{"n_layer": 12, "d_model": 384, "n_experts": 16, "experts_per_token": 1, "d_expert": 304, "d_shared_expert": 0, "activation": "tanh_gelu", "moe_layers": [1, 2, 3, 4, 5, 6, 7, 8, 9, 10, 11], "router_score": "sigmoid", "normalize_top_k": false, "routed_scale": 1.0, "balance_loss": 0.00958, "balance_bias": false, "router_bias": true, "init_std_router": 0.0234, "lr_router": 0.000745, "vocab_size": 8192, "norm": "layernorm", "norm_eps": 1e-05, "tie_embeddings": false, "optimizer": "soap_variant", "lr": 0.00383, "beta1": 0.95, "beta2": 0.98, "batch_tokens": 131072, "seq_len": 1024, "train_tokens": 541100000, "steps": 4129, "dataset": "wikipedia_en"}
Below are experts of layer 7 (counted from 0) of a mixture-of-experts language model. Rows are named router (the router's row for the expert), up (a neuron's input weights, with its number) and show model dimensions 336-383. Each number is 128 + 24 x the weight over its row's rms, rounded and kept within 0 to 255. Numbers have three digits each.
Before each expert's rows: a language model's description of what the expert responds to. This comes from a sample of Wikipedia text that the model never trained on.

# expert 13
Description: Line breaks, sentence-final periods, opening quotation marks and heading markers at the start or end of lines and paragraphs.
router:136120087169125125187124082125135133070111138142108150109163145093135191132103108097097108149116108115098116097171128108146118126066124126130186
up0:117139120156129169132166130112126105161077134176117134108102180155111146130171094144086174157159107091104092102128104114140142102106089126112119
up1:141120135106120118142130139145136155124129088150168114114101126087150091107131114099138106121114127138112167106158168149147096158080108151146097
up2:110124133112166116099169114133096112111135085150153113089113173107152159133142098110128128094118145151164133126146092169122168091092108110158118
up3:136139080168156142138128142155164132140149124136156174108087130103089115130121145097125179161128085139133185162112154129116179135116157086119123
up4:087162124120134132159117106097096164132152175156111160107161149098134143124118124126130111137152128120146139131129131179169156148141094145160118
up5:125124108142142109126093102146169133129128088157152148148137103178157117067127125169128165141114148118132089142092160108159125089144120108104142
up6:121148140125098162123094084105112105094121137142104122137125131136142139110151135128147164149128135108117123122088137066061145143136170110150117
up7:154137096129107100138134100100124133161115121132106156115151135150182137145087104122154097136148119087111108115130127120122130150095093096105127
up8:127154071134123112119121147120096130115108143092146128105137123142160153165119097102128136110098136156167150142157146092151129189122125133077153
up9:148096113109141080128119094102160147146131108125101119143119172106142142157131151098119106136106163149110120130153187122129116125136150135130108
up10:133099126131143186120128115146152114150138133119183148153123134136089104097176120148082137124160095153129120134131119135139104120113161137155152
up11:125137133129102146165156146102150139135131129134085104114099100168110116160117132094123152122123132094113163166127095185111116121126109130126125
up12:125162116122157151113073150113145132125096120074148154157123150137151142140144131093123130143172135151154116122135177093101129113121110136118133
up13:148119130114145105132085103140134108157115102102136145164090116126152101159106136147102133099108120141139115137147111145096136125120102082103108
up14:111141085101110111093113092175187115088119073126156152119119132126155144114133129133137155149145073079120112123148116109111131116118131067129126
up15:106140100138132126127132144114115137060144113166152106158152123120098176168162112112167153163123094068170093125170133135102118155119123185164119
up16:112087103116178152163102116140134080129165164078157109138129126082121094093145159064140128133110147132138135144120115153127111131120104131123136
up17:122130116172102148130109130141155113118085111107110113143090143141121132114160142107129102131059132161146145162136103128136141154141151138170138
up18:130151126132133136142116149112177094129110122164128138111104128128077173103139133102126110092140141122094167121118102130136062110132141117109146

# expert 0
Description: Place and time prepositions like in, on, at, during, within, plus second pieces after prefixes such as re-in-statement, ex-em-plifies.
router:118126142172149107123097136111127070152164139148122126108132119116134071103131138106132147162138106128110096114148098089133123138072120107155102
up0:144126163150123117128094136085169112180152126142140082172104145125140096119157133144131097120099125178116116157122145135129139118116094123148111
up1:123115152128137133129140119126120156171120089137083115141132167119096147097135147098141137135126103120129156129143111077091111104123156119176142
up2:173145158116142117100167140100139117146103107084145132101116100066132132121110081123085178138145134157119129110140111175133105167162168131147163
up3:132087119122139071130095134144076135080115120156152129089177096089126124145110159139134128079131142104130117086151171109089133085120138133135099
up4:146158142111156126103113092142118157106159116109104102110146126144086149144086143136145116118090124149110135172128122110150142139126149126123145
up5:151141109145147170158202102121134141164166130118120121158127127111136092099108115146114124094048161129118115084140120120168140152136143142150167
up6:137149119087139155172107134141118128128168162104105081114142161131117141161108146155101137180130128132083146151117088115096109129102144148161131
up7:088138165177074170114103144170141168108121144122105124160109088131109149079153111111132113118145160165128132121186118086140081135119119137140152
up8:126112116162129178131095120110016162178113137159095119130073105161108109159110133140140158169145121140085111167134111142127089125126150126133060
up9:129125151132130122125124120112137143098137073168114112122091116159147107104137138172117119106122099128073099149143133142117128172162118119113136
up10:145142112124126108164092105106120137130117119109104138117130158122180103150111152147169162107155114158149147100128122088143108115119101111126146
up11:145121173115156062109147122097156096083172109134184129101074105140116120133123140132142099131132108134139160119148109119111174123065131104194140
up12:112139110158132166101125122142191110155167110173121166144144152131126137142091143071163107087147067096116099148134043083098116159123086096123128
up13:076110125168129164077087111089134181108117148128120138134086080131129114122086093166109147149122137158147126115154135114147150131089142131117115
up14:152100108120118144135124130137118163135153106122107124085118113131093136098134107155164147126133109167158144108125137100181127076108117159147110
up15:093127139130131172148098130160142143129153117163103142145141147148116109136082136139125102124108173169167072095119112100149128142104134137160109
up16:158131134183110106144156161126147121120099120107120137091147126122115124129162113117137158086099136148104093104105122140138110122075154145061138
up17:144123140137155113158113125129119130117141131123130125086154113194112134081088141138113132120107142070111152094097145113131137148084110139108127
up18:147085164101117098139116148147148126152104094118107151134101119166169096138159119160182139105103173153139131119158182149116115145148107106123129

# expert 6
Description: First digit of numbers, scores, dates and ranks, mostly in sports tables and results, plus table dividers and positions like DF, MF.
router:116131112171115162097094121172130108142109141148164148124180135100124119129121127141116120120144102105136133119124172171128122123094119208146108
up0:113125107121134116113149119115173117108124155114135086125115088095151135118111157129093111136123085147162074104166133131114130135130096137154111
up1:108127144137184137125144111097193170150150129104161074164126111132112187135146120106124087170138140125092062147147106142165136113139117158135103
up2:135128098127164105123119160153126101178135092161121123141161137080130130121144132144102154115109127212093121104142129121134097158131092113109114
up3:163147174113140131142111124123116150116133096166116150145126133118136126123198128117154127089142121098156154124152141105157157159142142124120084
up4:127140188125124198139120173105083096133117137159159146139122123122144079153124163112132117133126146108131151144135124115097134132127156113129148
up5:125153107133146097149140140147111118133138126157159166172152150138164124129100101086121143138107100129099164125094104122124117169131142144138146
up6:143117134133158100130136081143106106148094152138141101131123087124112097097099125176153154187086125123100105129103108115082128178077140111110154
up7:165157129132102134116098138119123163159165109115122139168128118125142100091119150180130144127186155093130127152142148120161135128110108150173142
up8:128153128139108134080106149131084151131161159165146127167148161162176163107110101141124107179158130111117129087104173129122117154050109111168164
up9:172135087110113176155134132140128107107125131140133150158132113180089155121139158124104139101115126133160148149149161105140114124152108111140119
up10:098133072117166144059080105110142072159124143136142155128125088141094105118120090111102129130096139127118148139145075151121142099155142074134156
up11:117120129139129122122101167095169126108097117131085121145139156144139155162145130102133127131155130141140131133130118150108115099093165109153136
up12:139095106162160138105106111129148157122133140071133105105180174135152161135122113132123120098099128116148101132099134116132106120151125107110150
up13:132170119161158146157098107168136125126143123119124081098116143091146135140099093118139128137144125062149132153160117122131172131075116155141129
up14:153128083112145117125116147134116146111120119099091127159138123144105102109105152131160140099132116132155127152104125141137128153124159155147100
up15:135092130130068134145114111151134133137141143148153138110158167104148162150111098092120155126129123137139131157104111112104125143097107164146141
up16:143106158160121128114113119133140159133147147091130118107123094125144129137061111140155102140144115126152162139121128161138131184138120132116124
up17:117115138086110163114153135140131117164088135158113150149089153132113100162098140120134142084101114140177125131139160157147150128136135110159042
up18:074114125107094149095116114143129159151124111140166165132130124122131147116127157125137170125163124166138111123114119152124105117067141135151108

# expert 4
Description: The word of, list-item hyphens at line starts, and inner word pieces like st, th, est in withstand, Width, Fourth.
router:174118101129100124159115156117121154152124092070123152176146120130135080141067159105113112138151133142073148156113112174176124120100126154115144
up0:114132156103123169138135100094125154166164194145116187174115156106100099137138124089118126122152141127117122126098113122120116164147141089092148
up1:149160074131124126172142131152061170145096111105133128110096171118162113155108161172114148135143057111135155116129133155117100148065131129127135
up2:151099151123138103080075127179153161122108116103110133186126119110137126154146092111141116152101156135082133089102143121144151115116137125149147
up3:124116149103133132139139128148134165103135059106136117134136134112138138116201104077114157100153114135106119160148124134151135054163124154100100
up4:114131152176105118115097124104146108176125136108131094160124122109120128204154153133161096119100142119089137102103126152152105149113127147098109
up5:148097148151145126102159141121136158139117140107118131160110096094139108157085111126096078113102140160101114150146124115119137145062175101129139
up6:127147122148091138122158143164163163158095163136142173138120094085110111161120137129165098130147130127114130169130077111127114099161137150124150
up7:117167131144104138136119109131166139160144060123174166164123141101169142121103099105095149100118142096132140132136085112111114114119132128109181
up8:095111140088128092150141161145159121104100116129126088148109110160132147108134146151143092141162121152115122121112101146168109104127129137123106
up9:145128150107123123123139086127108148146122134159104191135125105100108120066162142120097119150129134123125127129160107134136130133130140105114119
up10:153125143110139096072148087160182123170159114075163144094111151134135148151117163135133123119145140161105131162147118121116144108096099121095107
up11:155103114124129177128146149127138123130149092111070114138131129124124155130127127110085122163115120133096109160098115128132137134155106115141182
up12:136121113146130096151085095111143128134141100115100123100096122178158140143134149161146126102112135138174149104184111093112135128130147110148109
up13:170123121094096175155177123088179147096112134084147115151124123107151125131097129162121104144147113149127139147178098116138171128189150132111071
up14:129167107164131125138105147084154123123137100061059129137108128147144116160124121136130152134161173115101123139103118121102137063132150097140131
up15:192100111167136129180151128109124121147101145126162121184135123148115121128163127139133138130146132112081113150104116108097183141082144124096139
up16:109146107173108091111136104117158125161129086146152130139119143114138150121137120079132127105147122117189147158150140097125128129085133128173093
up17:116163097122156166152079152131115151136154113135158110124142137152136142146110115111166115134108151129167120141108120118120122156153173104145125
up18:104131116129101150144121133138139148114099099146142093130151114130096111137138156133114148148113126090119124107096090109164104106139128095132147

# expert 12
Description: Non-initial digits of years and long numbers, especially in date ranges like 1936–2024, 1805–51, plus century and million.
router:164128161145130065151136157143167115132112107097100162116115128144118131114103133075108096118124151097111125098141166120127127107143122115104054
up0:103136151139182115098103165157129139125100171124147140132133144156121122150120100124105104154123148115158097121110133152125136158128116124140092
up1:140152149172087124143107095106103140125133124146090172083086129193128085141110189136154119083099121097140089110109147149094115118080135143140104
up2:140145122150171116108133155113082122093085130112147115079087114140088111089123109090112083177143113125153108114166122135137128136147139155111116
up3:158102137162082118153128191106196140143147154110135133115105162110106155121119104109103124133071059173105104161163134079126175127113134121102092
up4:163097147160099110151153112128110145140149112146100150106097156122121157130153121109152138156109161176136153135119123095104169100161091108154119
up5:103150115124130070147140197116150161147146085156149159156069167141122113137118137102119108106131129120165151150132108146112131160123158149139126
up6:134157123107195135117110129129090131180134110108124139166132121143123091138150108164128111142148131133093111151190153166125136111099147112155126
up7:143117149168104130114092119145139139120129150123123126117079108126075118163140103154121114129119134118076109120109108127116123152176136144086137
up8:174101138140124159129149150091126133128142161106128124136091140136093116172111124135095116094162157097129116135148120160158129135139077148173104
up9:106092078144123152137128125127198087108087170124124133158130122160153118122128105095157137109105143118106078155068111157084171135094150130113116
up10:154140139154117165136098119104118139122129125094124105143133108147144098128121198099071140162134122116113133102131165155065140126135113112166112
up11:120140119120127120096123144120168066125141137142096165137145133126143094174167087125147143122166103134102098138152171143103154133151135122156109
up12:121078138140137123147116131113112126158148149157104111152117154091169165112140128094113156161098152117161128120102133128130128116148124115135142
up13:153106119113115081113133092107132113117117164113137128072150091110125138135134145135117144113139137083173187160131115091154138132144168117135138
up14:151121110129153123170153169138140151145106115159169102125115152125162144128151110132079148160117129125161102085118111090091112113106115113108194
up15:106118153114093140154123084114098144157139110093135113117129116185148156147180136141118138123133135140126171132109090123133109099121147159136139
up16:111119190128141132072142088123105118132154091107147099104141180155089117114142135180097145114098121137140145148121108139131156140136099129120125
up17:126101107161142119116130131173108137137109112166141122165118101162101161140135130148142108164127148146145183104145148142133093150132085126133097
up18:126138142131100141114103139092108132119157124105154091125159157090110157117145125098131142148109045120136118146135154147093128116112137135140105

# expert 15
Description: Short letter pieces right after a word's first capital, such as ro in Frost, th in Athletics, plus table pipes and symbols.
router:144126112103099134127100170110135066131127099129113111114106133120137146151105150101120121106154124114163109095154140164135135134134134137116086
up0:168100108095079144142123141114102141133130140120105109085167158117145108125079150100128103113183152172134107055116049124109106158099149160113038
up1:123111136103185119150107134127119144090103185134117142099112134127118142151128143131148106121179113105152136122129156144067105140150127171132139
up2:110136122134147147141089101173139125129150119119184151133150100114128111140127136127121118110084116145126120116127100135163143133152132097094091
up3:160138135141159139074125172110104075129118098103120104088125155148083105151127141147108096117146126125137129099129116131139113158128193135136116
up4:110155129163069103129141118121143089128135148153110099119158108097130137172126129162098102149128102141132155143131158156148129112159117160114129
up5:120130141155145099139121132128128121135139127123128144121178076118117171149104043131135120150220096085108168139111110133123101163137152134147143
up6:152142096126154090103141114151088111084094133139150129152106144166118193112102174132115083110133138119159118105106106146170161092118137091119092
up7:169135118142118103140110174128157118124143149087079115137142098127161103145121125120095113121105115117137155119139072098108162149128107129111138
up8:122115126141157128153169148108129110098193171109134138135119123115192106130124128169132107097111126144097160106124102158161121139130141155098076
up9:116099138121118129143140122166106107129083109110083100137115124110142135106123130100133133124062126124127132098116129116148142114118135126131077
up10:178133134095133138112109126153171163113147116124124120154182115089088186178150188112166105143137114140146141120117108086129136164128111127058141
up11:110158132112168092163092158087136180165173151106116176132096105101117143084113132114159119158115113137106079140133098189149150155129134146080110
up12:091122152124106138091128146104144114113104121112131133112128095170128101117097188123134124140081134114143098116131132086106147156161129117151073
up13:150095077125123153150137131181124134135141129109113115151104138104121136101104161117127115121150127142115165138129129132114121108175142093133106
up14:164158110105136078152159084162119125136124165135122116098130139163114134124093105148185110151145165128144118111096122116098154128111145110086140
up15:137105140116085141132145186147117108093107137103170148100137093122114125112124100118124165160151123133081077121147130128115172128101152140120093
up16:128086083139094135128139105154142155158125135116132128123103140105107158127130113094095146145132125105130147128166158170135131172160173134118106
up17:126111137126104189122116123142115088147130126128135084152108156151145108135080116093102131105118120133105151112097185139146117150112115108132101
up18:171123130150137120096115166094155103113114146168136104138108150148118155064147120136149130083065130157085125102131123118148129145120101130144130

# expert 14
Description: Middle or ending subword pieces of common English words and compounds, e.g. ru-in-ed, clar-in-ets, Sil-ic-one, dra-in-age.
router:129133133098120076107102149127112079109065134090126157142112135125082147098089158106094124156159135124124111130147124194180126128104134109117136
up0:169197053126134129138105150158164166113166161128108115102143131135105122123123141142102154108130183138147085150129121157131130092144144120074104
up1:137113113127127165131109079127079107148147126136139115136141123163120150090123103139115089136093122163101090111151146124149115143132156125128099
up2:155097101120128131149128100119163097097127108113155115091101076114118160145149088157122114112150184114133141105156106159133131147118158120075139
up3:098130137154148146148141160167098091097107143149160136148179146092124123154067131141210090121119124154101146129138118119148164108119123145105099
up4:142122139115129132110096146107129162142120150159106143108132131142099101133113121123130137170140162167151143159143130137146107095121130142140105
up5:101115144120104142125130181162150139134108155127098116102159111083115113124099114135142190124139110118129099120111122113106106106169112091108107
up6:140093144092117153151135125079120106156148152156157084099145088132067108133125091114137117108138134065141050095153169102160109194144053124098151
up7:085150152143129122144126115123150088152127136133134130129137139100098149149083137108132173136148121087131098113130144162148134102159161144104141
up8:112105094169147129101147149142097126139123084112078112105111117145123144117103190121133105121167119117169134125104167135145105105179145163103098
up9:148169099109124152132119115165113102130125140150099165077166144128127113145105153155117134110092118115161165155170135157108097107103151102134149
up10:117150153149137143103153106148131141154166142153125157160138097055118151109104111146118155137138128127141147113150138116118113106155130130091145
up11:175115121102123087111104167115099149130138116117116135128147122137121161137127135160155100122113154156157156119143099122134114086086176149111132
up12:165123119102153130150087114105134113121082149106134116130105163132083087120139131151124124120096117110131173149107136147169085093187121119120097
up13:118143119140118157092113132111091091092123154129132101178158151140120145139165093115151095131174149100111122164107097149161135123075178138149129
up14:104146117116142109140127118102138111117108096139161140131125140127080141170093150175067143108124113140171124118170116144148160126088164120139129
up15:141124112101139172124145121097135167115059124084095110112125154150109120141136156078177151112128161143135114097151134117142107137151120118126118
up16:110106144161175104151078144091114199075115140086117085104111133125094156120152176150088125140134114066074139131107108155100058105120130155158104
up17:123188163101136123143107141094102141098135121142151164077087134102134118090122127135163116094132141118148201148118173134124156184144123123118176
up18:121085135122129099152148121188112138087088108145123142125160142124104160118136134155143102169117134100111150130114112143112131102117140074163150

# expert 11
Description: Past-tense verbs and nouns of biography and media, such as released, served, won, played, career, film, album, often after was.
router:138110096167157111164107116131136132122127120102140131147106147129150182158077136132138061073117112121173148129128123156169130102139122167125144
up0:113101150117164115147116126152139160104140127149143105132130096158176171142113125128129145178142127095130101094170086127137127124131132164119094
up1:057101139124136100129137167113171140126124119127088104178115122164164162145133143091100115135122159159114148116152119082135139136091113116138132
up2:085129140103120109124129096158124121114153140094115104133153082110154129132115132148140175134109091084075169138117130131130160094139122114123135
up3:153133113131155176115171120126114089115138138158127150105123137103104144166116118139114106109098140114105138127118131086153115111124113150136134
up4:137075112137139145161163127103134089134105081114111156107095121126166128148116134128112103109149136133121083141167088139139151137130060129118176
up5:109103128102132110146094133148065121098197138131099137133111182119155132130131153132134143092119136102108124126139117100137079133137165133135146
up6:130122094140112107105145116129126113136167130117124118132156123136090199139130104114161097116105131130137124148109152095118129147123129139135141
up7:170124144106089134154151144119147120145141158141154123136138102123149142122160132101124139117142096137140124154099125114160106110159143148149067
up8:147134125142141103126129106140121181149133121107133105121142148153114147095128128134104132074139141112138074180082103140131138131103110101106114
up9:104134143134162123142131117141120136155124164155144087157124167117109149098100108157125105102110056145130126113084127117174141118169090146104089
up10:090171162137137094116112092144146082123127133139177087120152115097151126158204176155160112086114131141129146112132127151161109180114148135141148
up11:154094100154102149129112164096123110131128138136155109151127105132081181116150175128120130141121162101102156161119122100162142083158147134173155
up12:103131090166128095185128106195138214110111097131135175106132157128130125136112122095177138153150149114122126098163138110139150095117119168114101
up13:118138117151137117118101137139093158156149163093170119130140062142124141152147162142129124121142091100141125106162124124099116076087122128129130
up14:134124145155130155111131150154120157125114101109148081144147105119124126135147142168168105150204105133130104122135152147155121070149172158109088
up15:087102062139157125128110125141147092163142143130148119157130176151097150165099130168128128166106117126123184140120161143072099120186134088093129
up16:171144149110143121127131142113157110169169143134119099166164075143144131131165089099090131125122126076073109135160094143144151123149166166078114
up17:121112129149094139099157141138145105126121152113147136138135152085150108137124107087155112113103128113151137133102150129128107117071120130114092
up18:116163113103144163129153121142124122151164115176135100132138146126099135105088140104096122132093133104125137195066123100141121104131102143151143

# expert 7
Description: A lone space token, usually after a colon, pipe, comma or semicolon and before a digit, as in infobox and table fields.
router:111111120150129149103119145148169112094126134119135132104155113129125137164122110060110074138156144123114111148142144144158142071134145120133123
up0:138141125126104132164152127155135131137100139139183137116115123157130119166199097139072150130121160122130117143122168132081128129110126099109156
up1:125076110156099098072148145118152163115101160145132163149144136151097129122105081175110090101133100125105104129081141131173124143098167141126147
up2:125157126123133134133135135144167125139155162083144128184090114103116073131136120150132151076096102137107112163134149123177131126104135145098137
up3:094097128144126108093113144139149131127140131127120156110092147116142140125116160115121158144125164142132152149116137136168123140099128131093145
up4:121133169092093072093117129065123183097062143107172146128121070202130144176130115109192120108136107119140139126109134114154129143084091148109145
up5:155133130102113178103106126089109125116157178107097134120123113091089123130106188113145162146138123110114093138133158127117169148087132132156117
up6:153124122154138161124127160125151108150149112088155130145120095126114089120122106100105132163122050138114159146144129126148142129118140140131081
up7:112154100113085120135105116132148142096126137132106166149145158168111114114159122094150134112144097134137099091116140107096098096060137138122162
up8:098121062093167143133135128144181117103082134067157132165123091105135131129120128121132128127160182120143146141077131139123141109148136125133140
up9:126090115155157116146138154122159106123132155119091107122146149139191118077109118146132171164122137150149109184111121141146110133085126090098137
up10:099103116120122106147090121111119153132128102101164137131174111131102113088110133130143149142111099146136141143105110138119122080128168102167167
up11:151087134082171121130099161103114120143152139121126132146177115147154131105140091132117097156087182045144152169171180143125128146113143111116160
up12:115094128166106057120075107106131145104111124139154114104149120122140126144104110135127097146132131172128141118139141172143127124141128161158158
up13:123161137130116089134147105179121154138103105118163116170155131142127156111108087118133104143094122117104169102143132151110087099119140118098128
up14:098150108148136115127143115112111156123134108117135132096151138141098134126131139097120125121112151111150128125153127118096103112185132139090103
up15:117157141148092117141119136144144109119135148096164141149086184126095124084140128171141122103094104104118126096095105170127136076157112121085093
up16:151108122125205100157117108121140165137130122127135107160163133123136135132135142150142082146181160183137103108113110106153107122183146121106080
up17:116132119127112161196121136142120111162121193110109142110141112147124093122129132127134128137084151097141111139141160136152143114124139116102156
up18:158138092164105085109135093120148131154094123125103133178103143138162130134163124134110111103129136070159147129140127120121112186168107126123116

# expert 2
Description: Articles, possessives, to, with, by and auxiliaries following a verb or preposition in narrative prose, e.g. able to, kill his.
router:128117082161124176161139107131158100136136129115139092134158134119128086163130126116150106163089161127148120139118129179128158093134127166147126
up0:127156132146153165114106119087096136102133108124125121127108145128154123137174160135131186128094159110103167097155124179108121066183133119058121
up1:102139110118140157090121167110162149166164149143112131113136165157144114119124060134159124175163168153120085162115124137112137117118165117119120
up2:119090157136134152127101106124131112123140079163101128127119131125104124076114129088104147129143119117142118153089087144105150129134149063156106
up3:130168142091112141154104126113135110096181112110125129132148103121106095130140139146162106153122120110096142113140168140124099107148140101116138
up4:137128153115134124136125136129131135119146140166106147099155115082145147118136094152119122096108116151123090103147123090064133121156118114119137
up5:108158122106142127128126099108173120151172135140118173128141163114131124166164152090140114110119089138130148104126152120121151120095113133108099
up6:148124122119061087126117152101099092123148179139110123124133127156149153122119128153077138153114110098118120145184111129136107075088155110148174
up7:097123132102117159151116140126095135122125109145134102152156106166117128127145086132143115150134117105145144130112141147130171144147108142142098
up8:109105120099157142117146128131134140150160172109118163106148146115169143134120150119145093154110140082147121157150123129131134135113137115161164
up9:145097140166097156131091105178154175098122118138121136125138120144182121123097140099148088125118153134124134136149092185109134139139128143127117
up10:114137110104135139151097118155129099124132091124125195135108176135124099119119138126123118124118119124164083159098135128104147086151110119122114
up11:061117126152154107111165132109119151125147130178100144121122170134148171144152119085087140100112141134106129117115149111126166153096107138137137
up12:131137145107097137142135097133142127093111152133150125116172127138123145132116103072196123189140128127126137170098128185119176142120096116102137
up13:150106113094142103108100143121146079133135128160146158158137152155125143168131136128083098162131197157108103115113158135132122147142125134163143
up14:106122107154099135165114141134120115146093125075119136106078135156160106124191108095177143186148122106091133132095127143139158127116149091102097
up15:164111110128116135146101141136112132121195143114114101157079125125152142116170099114146131101176126139148154152096142110114134111179107105113070
up16:127086145116101125127152096133117146095120130127138171143114160121124131092089146169113022109157137145118125099137158116153121090139105166168098
up17:110118137081145099110145126133132132111116136153166112154146113160117153154110105119134126132111157121141150157124123139127113136182130129103133
up18:148151148189148159158132121095110146116187122152143128139123139089133164167131130093126110130149124138145147093115128117143150125118129075119129

# expert 1
Description: Word-final noun endings and plural -s, such as -ities, -ations, -ism, plus head nouns of names like States, Railway, Brigade.
router:147129136157080118136121143174140102081141141117088111165102172089061163134144140082113134136129163132091129130101148097111146140148123110172105
up0:138142137083115091147095116141128089138113112107117105085121155115137125117129130144114136113096127118098093155109109143126170162156096114089177
up1:155118092119097145101118107078132119148143120198129139183133112100105086145132177140096130128164126122165138153143103137135148108136128099109135
up2:137129103132083121091162137138146163117159094149150124124134138094111195127166131159080118159117132156153116105118119094141095123095122130114109
up3:159126156167124109125175140127131127116120123159095149126121123043134135136106138129137121153158128138128128177144100135138111127159128133146130
up4:160142134093168128108128124130181152126115107108095121135199105116060146159109111117152135099112147064114116176113151109117107124130125144112129
up5:120131100102166072128168121169143131107112127123103165130100125127127095103115116161101134156161120135111098121162129098116121127156110129093141
up6:132145139140154128085122127105130109140136166124114134100122126145138148128114113088131134159098131126094123186100095149118132137116102120136142
up7:123152166133105105130143107133162102167114161132125103113180159116156128118176162141098162113102112109140138158097125120103129110159085150108133
up8:114087143132141155133157107120124156094166136140144098126130133120098141093163120132105122123111132119126087106103155120149136111114132172082157
up9:127123155120080150130145133098122149146134088124137115166059114114099145154102125109120120092140143113127130102109072177147159153151149129117110
up10:116119124130115121097159110150124129118077128110123154135126133160141145134093152095111139076131151113080132104139111173129143100112148087068113
up11:157122146136111098119135084122108152103150136164121121143133135120127125170143114127098137169185127128152172078113108077101165130080092125123151
up12:140085144107109133095131116123139183145148105096127135104119095146100127117129115095179131101140108130130088172119127083142176128151168111120129
up13:141173088117135153128131069125163108108144093110147140113136119123102097144103084123142132084141093116127108130134153126119141141112109138116092
up14:123169108155126140147126134124132166124124127145154115099077111116114144130158135110104131125138161134138151106138155130095143104133117119164138
up15:135133153123142107084082140132157145150116134146122162138116138129127144106154123099104141126087152147087118114191153089139172115155116144141127
up16:159150116117109130094124102144149098103141123113102111127127143152114130126081117085113152139063170152117111115184124122146131130132110138101121
up17:140093136169135088150123136138151137158087112143127142101100153105152117119104129087110147157082150131148112119134125115162144083138121167120138
up18:103123117129093188131153135118132104113081093139148122101136084116122098140125091168115124111129146108102145121121121132107151104142167137114135

# expert 5
Description: Function words that open clauses, chiefly that, which, who, it, this, where, after, when, often after verbs like said or anticipated.
router:145137076092125096157108105154104131165136123113116136042111136136119112144140114111121140151085145122116132122150157111174124106133146126133164
up0:129115120130136153110161120136127148138102162143143088052167125137114108159108175138136146094154120120133159192127126129120167085137132101120117
up1:116073150100172128130108132089126158113142157137129143138092158123134135127117118146109104071094149099147099110093144114122141143120118130132131
up2:144101103099130091132132128095125101179155109140139142115104204088176091143116173134111156132136095126132126122113140139083076118128115126103151
up3:162075143132124122132152109119161102071109113083104173092154109127128149100123117150091127118112145167132129119120116119150137194162121107159124
up4:108091109155103121095131111115143133108143098080077154116143124098127118094166130103119108127179171120135157128136093159101097112170109119108136
up5:166135130099121115142121106106110164101112103113141149120113137139134131150117095111176115151129155140118148109120118102168107125137086128116102
up6:127135135098151107117082126160122146150115098130106138123074137108117106135125142124109154118137157084097149123119075107177072137129142142111127
up7:157152107171124091157102120103146137156099116087121131178131155144090125147073116170143158149096125114152126131111107143102136144136150115153122
up8:094137146115118081138117104169163099148171119136118130109141129094158144110108125152155121097128108092145172127101146127130131110142111156146102
up9:131160202143139155076110109083139131129121139096112111129112143097119152154141145123133141116097123135145133129111070151122143110113119145180132
up10:158159151123115148102143132121106124159137161127176122141064125099137138133131174159146097124071131093170146130133134084130107120147152154121172
up11:126144091125089071141100137129136159177121174102117121126093101114151130134134110121099132128095161174104084125109140107127155122089153145137146
up12:123082152122127129177138133124180166126108092137122087131107108141119135124178123138085121128094112130119147120136112145144117126158126126144104
up13:145149176072161165141139132140124129105113125121111146115139111098127056129108149136118118126119193129131134149145138099130158142176131149094115
up14:131123118106100141132116147128104097123095108167088126141149087147083152132131104121143089120124181117156130123144122147128114105161123112158169
up15:151133110089213159117104142127130150184098153123063117105118099144123120150124090112120140149160152140131140134126149116143124086122094060170119
up16:147123123146105103116113131125144176108106131095118142137138094147106139148150134111115086145115140130127144111097128169088116117090154133136151
up17:076148167107093107121089108144108128114152127145156143115124147089120145135142143163092093160162118143131108180130123101104129150127109123135088
up18:102129110106127102145094150128126170141145128135120133170138121144121140130118158134125163137118115180109123161130166095166149127109127099127139